From a checkpoint of a small mixture-of-experts model trained on Wikipedia: 3530 steps.
Below are experts of layer 4 (counted from 0) of a mixture-of-experts language model. Rows are named router (the router's row for the expert), up (a neuron's input weights, with its number) and show model dimensions 384-511. Each number is 200 + 20 x the weight over its row's rms, rounded and kept within 0 to 999.
After each expert's rows: "comes after" lists some tokens at least twice as common just before its tokens as in all text. This comes from a sample of Wikipedia text that the model never trained on. Tokens count by the router's weight.

# expert 21
router,186,235,196,215,192,204,243,178,211,180,192,195,200,207,191,194,200,171,206,159,207,175,204,201,179,247,194,179,199,211,195,196,169,191,213,172,230,198,220,210,207,198,225,174,165,188,222,188,169,209,214,193,221,207,178,218,198,189,183,193,174,191,205,198,193,210,193,168,204,179,199,220,206,198,196,218,206,190,194,177,185,232,234,230,201,227,198,206,179,177,185,211,168,223,208,214,214,215,195,230,187,201,220,206,206,159,196,243,232,200,175,212,175,178,199,218,173,177,190,164,242,185,213,201,217,196,237,181
up0,208,150,178,214,232,191,213,205,166,179,168,177,189,236,219,207,219,185,192,168,235,206,239,208,168,174,207,193,218,194,187,204,224,229,166,175,183,191,202,167,236,193,195,203,192,213,219,216,176,177,209,194,212,186,237,205,223,170,211,218,196,195,217,213,185,204,183,214,195,178,197,188,188,174,210,179,193,204,206,188,210,207,204,197,214,136,231,175,192,224,224,210,183,201,191,217,217,210,178,228,205,205,173,210,179,212,198,213,215,218,248,216,188,201,166,198,224,217,183,220,180,199,184,170,204,192,214,199
comes after: ".", "| ", ":", "°", "1", "N "

# expert 1
router,205,196,228,199,192,168,218,217,211,192,200,183,219,184,187,200,165,197,208,148,191,199,149,185,211,203,219,187,173,154,205,204,185,195,193,191,198,200,204,209,208,157,246,211,210,198,176,213,201,218,222,193,196,171,206,208,169,198,203,180,205,207,203,212,232,208,201,214,223,170,208,228,180,164,186,207,246,196,136,215,173,203,213,176,230,221,154,182,229,186,201,197,198,224,201,200,214,186,218,173,213,210,195,211,213,215,196,185,212,204,216,210,218,194,204,185,173,213,233,229,209,201,173,167,216,196,199,181
up0,206,214,226,230,179,230,214,198,144,175,226,233,198,193,184,214,191,171,201,239,211,193,195,181,185,219,194,198,188,252,188,173,214,215,195,218,190,176,196,213,195,207,219,192,208,170,179,213,201,211,221,205,235,173,197,195,169,223,194,228,209,227,194,217,183,201,195,203,168,187,213,219,189,184,220,212,233,203,169,223,204,208,221,186,209,213,179,170,220,156,173,170,217,180,184,179,216,178,241,193,207,207,188,203,188,188,171,190,208,182,192,212,209,159,187,258,219,190,205,185,208,166,175,188,201,187,188,192
comes after: "of ", "'", ". ", "in ", "the ", "for "

# expert 36
router,215,184,193,171,191,177,210,204,183,188,217,184,235,217,206,244,178,179,216,194,192,222,201,193,195,210,199,204,204,174,222,196,195,160,203,226,177,218,185,207,209,145,231,228,175,240,177,203,216,193,215,183,177,167,207,217,209,214,192,193,248,213,202,198,182,185,195,202,200,190,218,227,214,207,206,198,232,199,148,177,201,230,207,195,206,223,162,197,188,189,200,231,196,232,213,191,225,222,213,183,200,196,194,190,215,231,175,173,217,165,251,210,211,178,204,169,181,174,258,182,189,221,212,155,263,189,200,194
up0,213,212,151,218,166,182,230,175,193,195,144,189,212,212,180,172,217,205,193,186,164,174,192,194,181,224,154,233,211,219,202,204,152,209,177,180,215,200,211,220,174,218,202,175,222,174,169,191,213,190,184,179,202,165,212,204,183,238,240,205,233,194,202,216,166,164,213,182,191,197,176,203,237,204,197,202,228,186,200,177,170,209,177,242,189,201,189,175,207,198,237,187,180,190,183,214,214,206,183,200,197,185,192,195,227,198,219,206,168,194,205,189,221,202,186,188,189,200,237,232,207,222,198,189,197,188,240,178
comes after: "the ", "of ", "in ", "one ", "was ", "member "

# expert 71
router,196,229,204,215,179,183,209,226,222,198,177,211,220,211,200,205,183,192,198,206,205,207,177,169,195,215,246,159,200,211,220,233,222,194,184,199,217,188,226,179,211,175,233,212,182,184,203,193,202,231,208,207,186,165,164,217,206,200,179,185,214,196,185,191,203,205,209,186,174,159,183,201,194,210,174,188,219,204,197,199,196,231,183,155,216,189,170,178,206,164,226,207,183,221,211,161,207,184,172,222,206,210,214,211,175,182,207,177,207,203,215,214,195,211,181,207,241,220,203,204,216,200,201,169,223,202,183,225
up0,223,204,192,226,212,200,201,207,247,216,186,177,182,229,203,212,214,206,215,202,203,192,240,206,221,222,218,223,210,187,195,228,202,187,176,219,170,203,231,198,202,207,211,220,229,204,209,195,200,181,172,190,179,167,174,171,203,210,216,212,169,190,187,225,170,226,206,211,166,201,186,259,192,199,189,216,197,231,234,165,170,162,196,213,208,171,175,231,194,232,192,191,182,223,231,178,201,206,191,202,220,206,167,222,181,173,204,182,228,216,208,194,220,206,226,214,201,187,203,187,195,182,173,226,183,189,214,189
comes after: "| ", " ", "0 ", "; ", "— ", "1 "

# expert 20
router,198,241,208,216,165,207,208,212,186,214,187,176,208,202,187,191,223,178,216,237,160,188,187,161,181,253,218,203,188,204,222,235,191,183,168,186,208,200,192,204,194,201,226,203,156,196,213,187,206,226,189,199,250,216,209,229,180,181,177,209,253,189,206,190,202,209,205,164,163,191,208,183,184,193,187,196,194,211,186,214,205,183,217,222,213,194,186,195,199,191,165,213,198,219,207,175,205,209,185,200,207,194,226,196,164,186,216,184,190,207,210,209,216,193,206,210,212,205,216,191,227,161,203,209,211,186,227,216
up0,157,231,198,202,192,203,200,181,224,204,217,146,214,221,179,188,164,215,195,216,207,213,218,181,167,197,219,210,204,178,207,185,213,219,195,196,204,239,181,244,185,164,184,229,193,202,173,191,205,185,215,186,215,216,185,180,199,189,190,181,214,188,193,169,207,149,212,207,203,170,233,215,166,217,218,235,195,194,166,182,243,183,205,185,196,210,145,184,215,216,223,197,181,198,186,187,215,219,195,199,203,190,199,190,225,182,186,191,187,203,213,224,223,178,206,183,212,206,137,178,209,210,210,145,216,215,190,225
comes after: "| ", ")", "|", "–", "; ", "200"

# expert 37
router,200,226,207,250,188,201,203,251,198,197,189,188,205,224,196,203,210,210,181,199,208,214,187,172,196,219,206,191,158,215,210,246,206,206,197,218,215,205,195,184,179,198,205,216,194,198,220,200,164,188,201,181,194,183,186,171,194,246,166,208,206,214,232,220,181,182,201,176,177,190,211,212,183,184,158,191,230,206,193,194,194,241,186,229,220,192,167,171,178,203,173,204,189,200,196,201,201,222,213,250,188,198,248,169,189,179,189,182,182,165,186,166,192,206,187,191,206,221,213,175,189,186,196,222,222,192,192,228
up0,217,152,175,241,184,202,201,190,176,226,209,215,208,191,221,183,196,243,206,241,230,187,181,187,181,209,215,212,191,181,201,194,203,237,225,225,215,225,222,182,206,187,197,210,221,219,218,174,198,195,209,185,189,188,178,208,197,187,210,205,227,162,210,211,199,182,223,195,218,204,186,196,184,173,206,236,177,203,214,224,217,191,197,177,208,206,202,217,177,224,196,181,191,208,179,192,182,177,171,220,220,179,245,185,225,183,194,223,162,243,222,186,205,182,145,233,199,205,212,204,195,197,225,203,177,196,183,232
comes after: "| ", "0 ", "; ", ") ", "1 ", " "

# expert 49
router,209,181,200,188,169,214,184,181,170,194,205,180,195,179,191,152,198,209,205,220,210,204,154,201,205,255,210,181,194,200,225,219,207,190,202,213,205,189,213,188,198,202,214,228,189,208,186,188,182,196,180,202,174,158,203,198,194,200,199,195,194,218,201,162,180,145,206,203,197,183,239,222,194,201,189,229,198,183,189,205,189,181,215,203,221,181,188,213,235,201,241,173,191,218,207,197,204,180,174,193,218,163,196,243,205,164,171,194,238,180,213,221,209,191,199,208,192,174,216,183,194,186,200,184,212,182,204,208
up3,188,236,223,229,170,230,196,157,179,176,193,199,168,206,210,188,183,168,180,206,249,216,220,211,237,187,190,205,179,199,237,210,237,184,209,190,188,236,197,225,198,221,220,191,176,219,186,221,223,188,185,200,222,179,172,183,199,207,217,188,192,199,184,179,185,220,198,172,131,187,238,245,188,211,185,206,198,192,218,182,216,166,193,191,172,177,196,194,171,179,220,222,221,176,205,194,200,172,207,167,206,184,184,198,185,190,217,212,194,198,190,224,170,197,202,189,198,210,179,211,163,206,195,204,179,208,214,204
comes after: " ", "| ", "a ", "as ", "is ", "was "

# expert 74
router,175,229,204,228,186,207,190,206,175,195,196,170,225,234,195,192,200,187,213,217,181,216,184,170,176,217,230,212,171,207,194,228,190,200,171,179,202,210,194,197,215,193,237,195,211,186,202,206,164,211,189,182,255,200,178,241,197,187,168,199,215,198,215,174,238,225,223,174,179,196,214,199,190,207,177,196,214,204,200,198,177,184,219,225,206,209,196,161,206,209,197,218,187,227,204,201,235,204,176,188,199,187,214,198,191,181,224,190,227,206,224,193,191,188,189,223,212,219,194,198,231,166,200,181,193,186,225,226
up0,209,181,177,243,201,212,208,204,164,215,227,197,234,205,200,195,208,207,209,211,206,181,178,190,181,193,188,180,181,189,230,187,192,210,245,194,208,195,207,194,176,215,192,202,192,212,216,184,183,179,195,209,206,157,190,174,218,190,218,188,184,180,200,176,206,174,193,193,195,187,199,218,171,240,185,208,220,201,190,200,195,171,226,180,202,160,182,226,192,204,205,190,201,211,185,201,219,207,172,218,226,205,235,177,182,203,193,222,179,129,217,186,201,225,182,216,199,222,207,199,173,193,191,171,180,209,189,163
comes after: "|", "| ", ")", ".", " ", "|---|---|---|---|---|---|"

# expert 19
router,182,244,191,181,179,204,200,208,195,197,188,150,238,204,210,193,209,179,205,226,168,192,169,149,183,232,224,177,207,178,194,230,210,205,149,181,192,218,213,187,187,218,263,185,181,209,205,203,212,179,199,186,238,199,184,217,198,206,173,214,215,203,216,167,242,244,235,168,176,182,212,196,202,212,181,200,214,249,198,179,201,181,242,207,227,203,180,182,202,159,193,218,186,232,225,200,202,196,187,189,231,197,223,235,157,192,206,191,182,201,192,189,184,194,223,202,193,193,196,197,217,172,189,175,210,179,238,193
up0,198,192,206,210,216,183,237,214,179,223,169,200,214,201,190,211,178,213,182,185,221,209,186,185,222,201,209,215,188,204,213,195,211,170,213,205,197,151,208,152,159,172,233,218,198,210,191,188,196,219,194,202,178,185,187,199,231,186,228,230,173,196,203,188,183,203,209,202,204,185,213,198,215,216,198,212,220,185,184,208,159,221,235,168,173,191,224,213,163,197,220,195,187,196,204,232,180,207,213,204,200,165,206,228,209,205,190,248,220,180,228,204,212,230,189,204,181,159,164,166,166,245,203,176,211,171,191,189
comes after: "| ", "201", "200", "; ", "202", "199"

# expert 28
router,211,207,208,202,160,188,174,181,164,210,182,207,193,208,169,217,186,144,207,203,192,223,246,176,180,266,213,164,170,195,197,197,185,220,181,190,210,205,183,197,214,211,209,223,204,173,223,182,160,198,201,182,212,206,201,207,195,167,203,174,197,209,221,213,182,189,201,209,212,190,210,182,156,187,201,194,229,207,222,205,215,166,216,206,173,219,200,187,200,210,206,220,203,199,178,203,202,189,230,205,150,207,205,199,205,151,203,213,188,207,196,214,200,180,165,200,191,229,203,169,190,168,183,174,193,181,198,202
up3,186,190,198,222,163,194,177,196,174,231,183,186,206,170,224,208,176,169,186,218,208,233,202,172,194,191,214,212,196,204,209,209,186,208,221,203,183,179,184,206,195,221,208,201,195,225,165,221,196,218,190,223,200,193,212,157,189,189,217,208,209,219,181,195,182,158,184,222,167,185,193,174,207,209,192,208,233,212,199,188,229,168,186,201,199,220,193,146,207,211,201,232,222,187,221,178,210,195,179,219,189,170,221,198,187,216,190,217,198,201,211,225,189,228,201,181,176,199,174,205,207,228,194,201,199,204,192,223
comes after: "\n", "- ", "It ", "is ", "it ", "was "

# expert 4
router,191,215,184,206,156,173,213,205,179,228,178,144,234,225,152,215,203,201,201,176,254,199,204,177,178,208,181,190,172,185,189,216,199,182,160,200,212,178,184,202,242,202,175,187,169,225,195,211,208,193,172,215,219,161,177,236,184,228,194,206,215,179,213,199,210,189,197,209,188,199,216,214,176,188,194,191,204,177,170,209,180,210,174,182,207,212,191,183,180,187,217,221,231,198,190,198,212,180,218,221,193,204,262,202,205,213,189,233,217,201,199,187,198,183,172,168,181,231,216,240,193,218,192,198,235,191,232,188
up0,161,164,218,206,174,202,211,206,231,204,199,190,222,190,204,184,199,179,198,211,201,228,188,190,163,229,223,198,182,202,191,218,157,177,185,195,207,201,181,208,176,232,180,188,191,220,225,189,216,186,193,175,210,191,189,235,182,204,221,194,176,189,254,159,204,197,196,213,221,167,165,158,204,201,219,205,213,180,212,196,150,193,199,247,188,192,200,211,227,213,183,184,210,216,211,234,196,218,225,200,187,168,231,221,187,185,148,224,197,216,204,193,171,190,200,219,219,190,174,217,169,200,221,185,210,215,204,189
comes after: "| ", ".", ",", "1", "0", "$"

# expert 40
router,189,174,208,225,236,215,180,217,199,214,191,246,220,194,172,228,169,194,225,154,182,163,249,167,171,218,216,187,198,165,211,187,168,174,186,219,197,230,199,195,174,165,236,222,205,193,201,164,196,189,209,189,208,176,193,205,199,212,201,219,168,199,199,199,212,205,195,235,218,197,205,208,185,188,185,212,211,203,170,197,182,185,198,197,204,224,201,185,195,171,211,201,202,187,220,199,195,194,177,208,173,182,209,200,203,216,186,217,192,175,195,217,223,187,207,190,170,178,209,216,194,207,201,177,250,202,206,206
up3,212,193,190,175,200,202,218,235,191,220,155,200,206,217,178,178,182,191,196,205,221,185,174,194,206,220,198,212,204,219,196,204,200,195,209,188,191,170,242,223,162,232,166,155,196,233,197,181,221,208,208,204,223,216,211,195,204,212,203,209,188,195,203,219,198,217,206,206,205,229,201,213,144,207,167,169,216,205,220,175,186,156,196,169,178,209,205,238,197,213,213,223,214,164,184,161,186,170,198,187,205,191,166,210,203,185,225,190,203,194,187,205,210,193,163,192,211,201,240,224,223,208,213,183,219,182,215,228
comes after: ", ", "\" ", "and ", ") ", "well ", "such "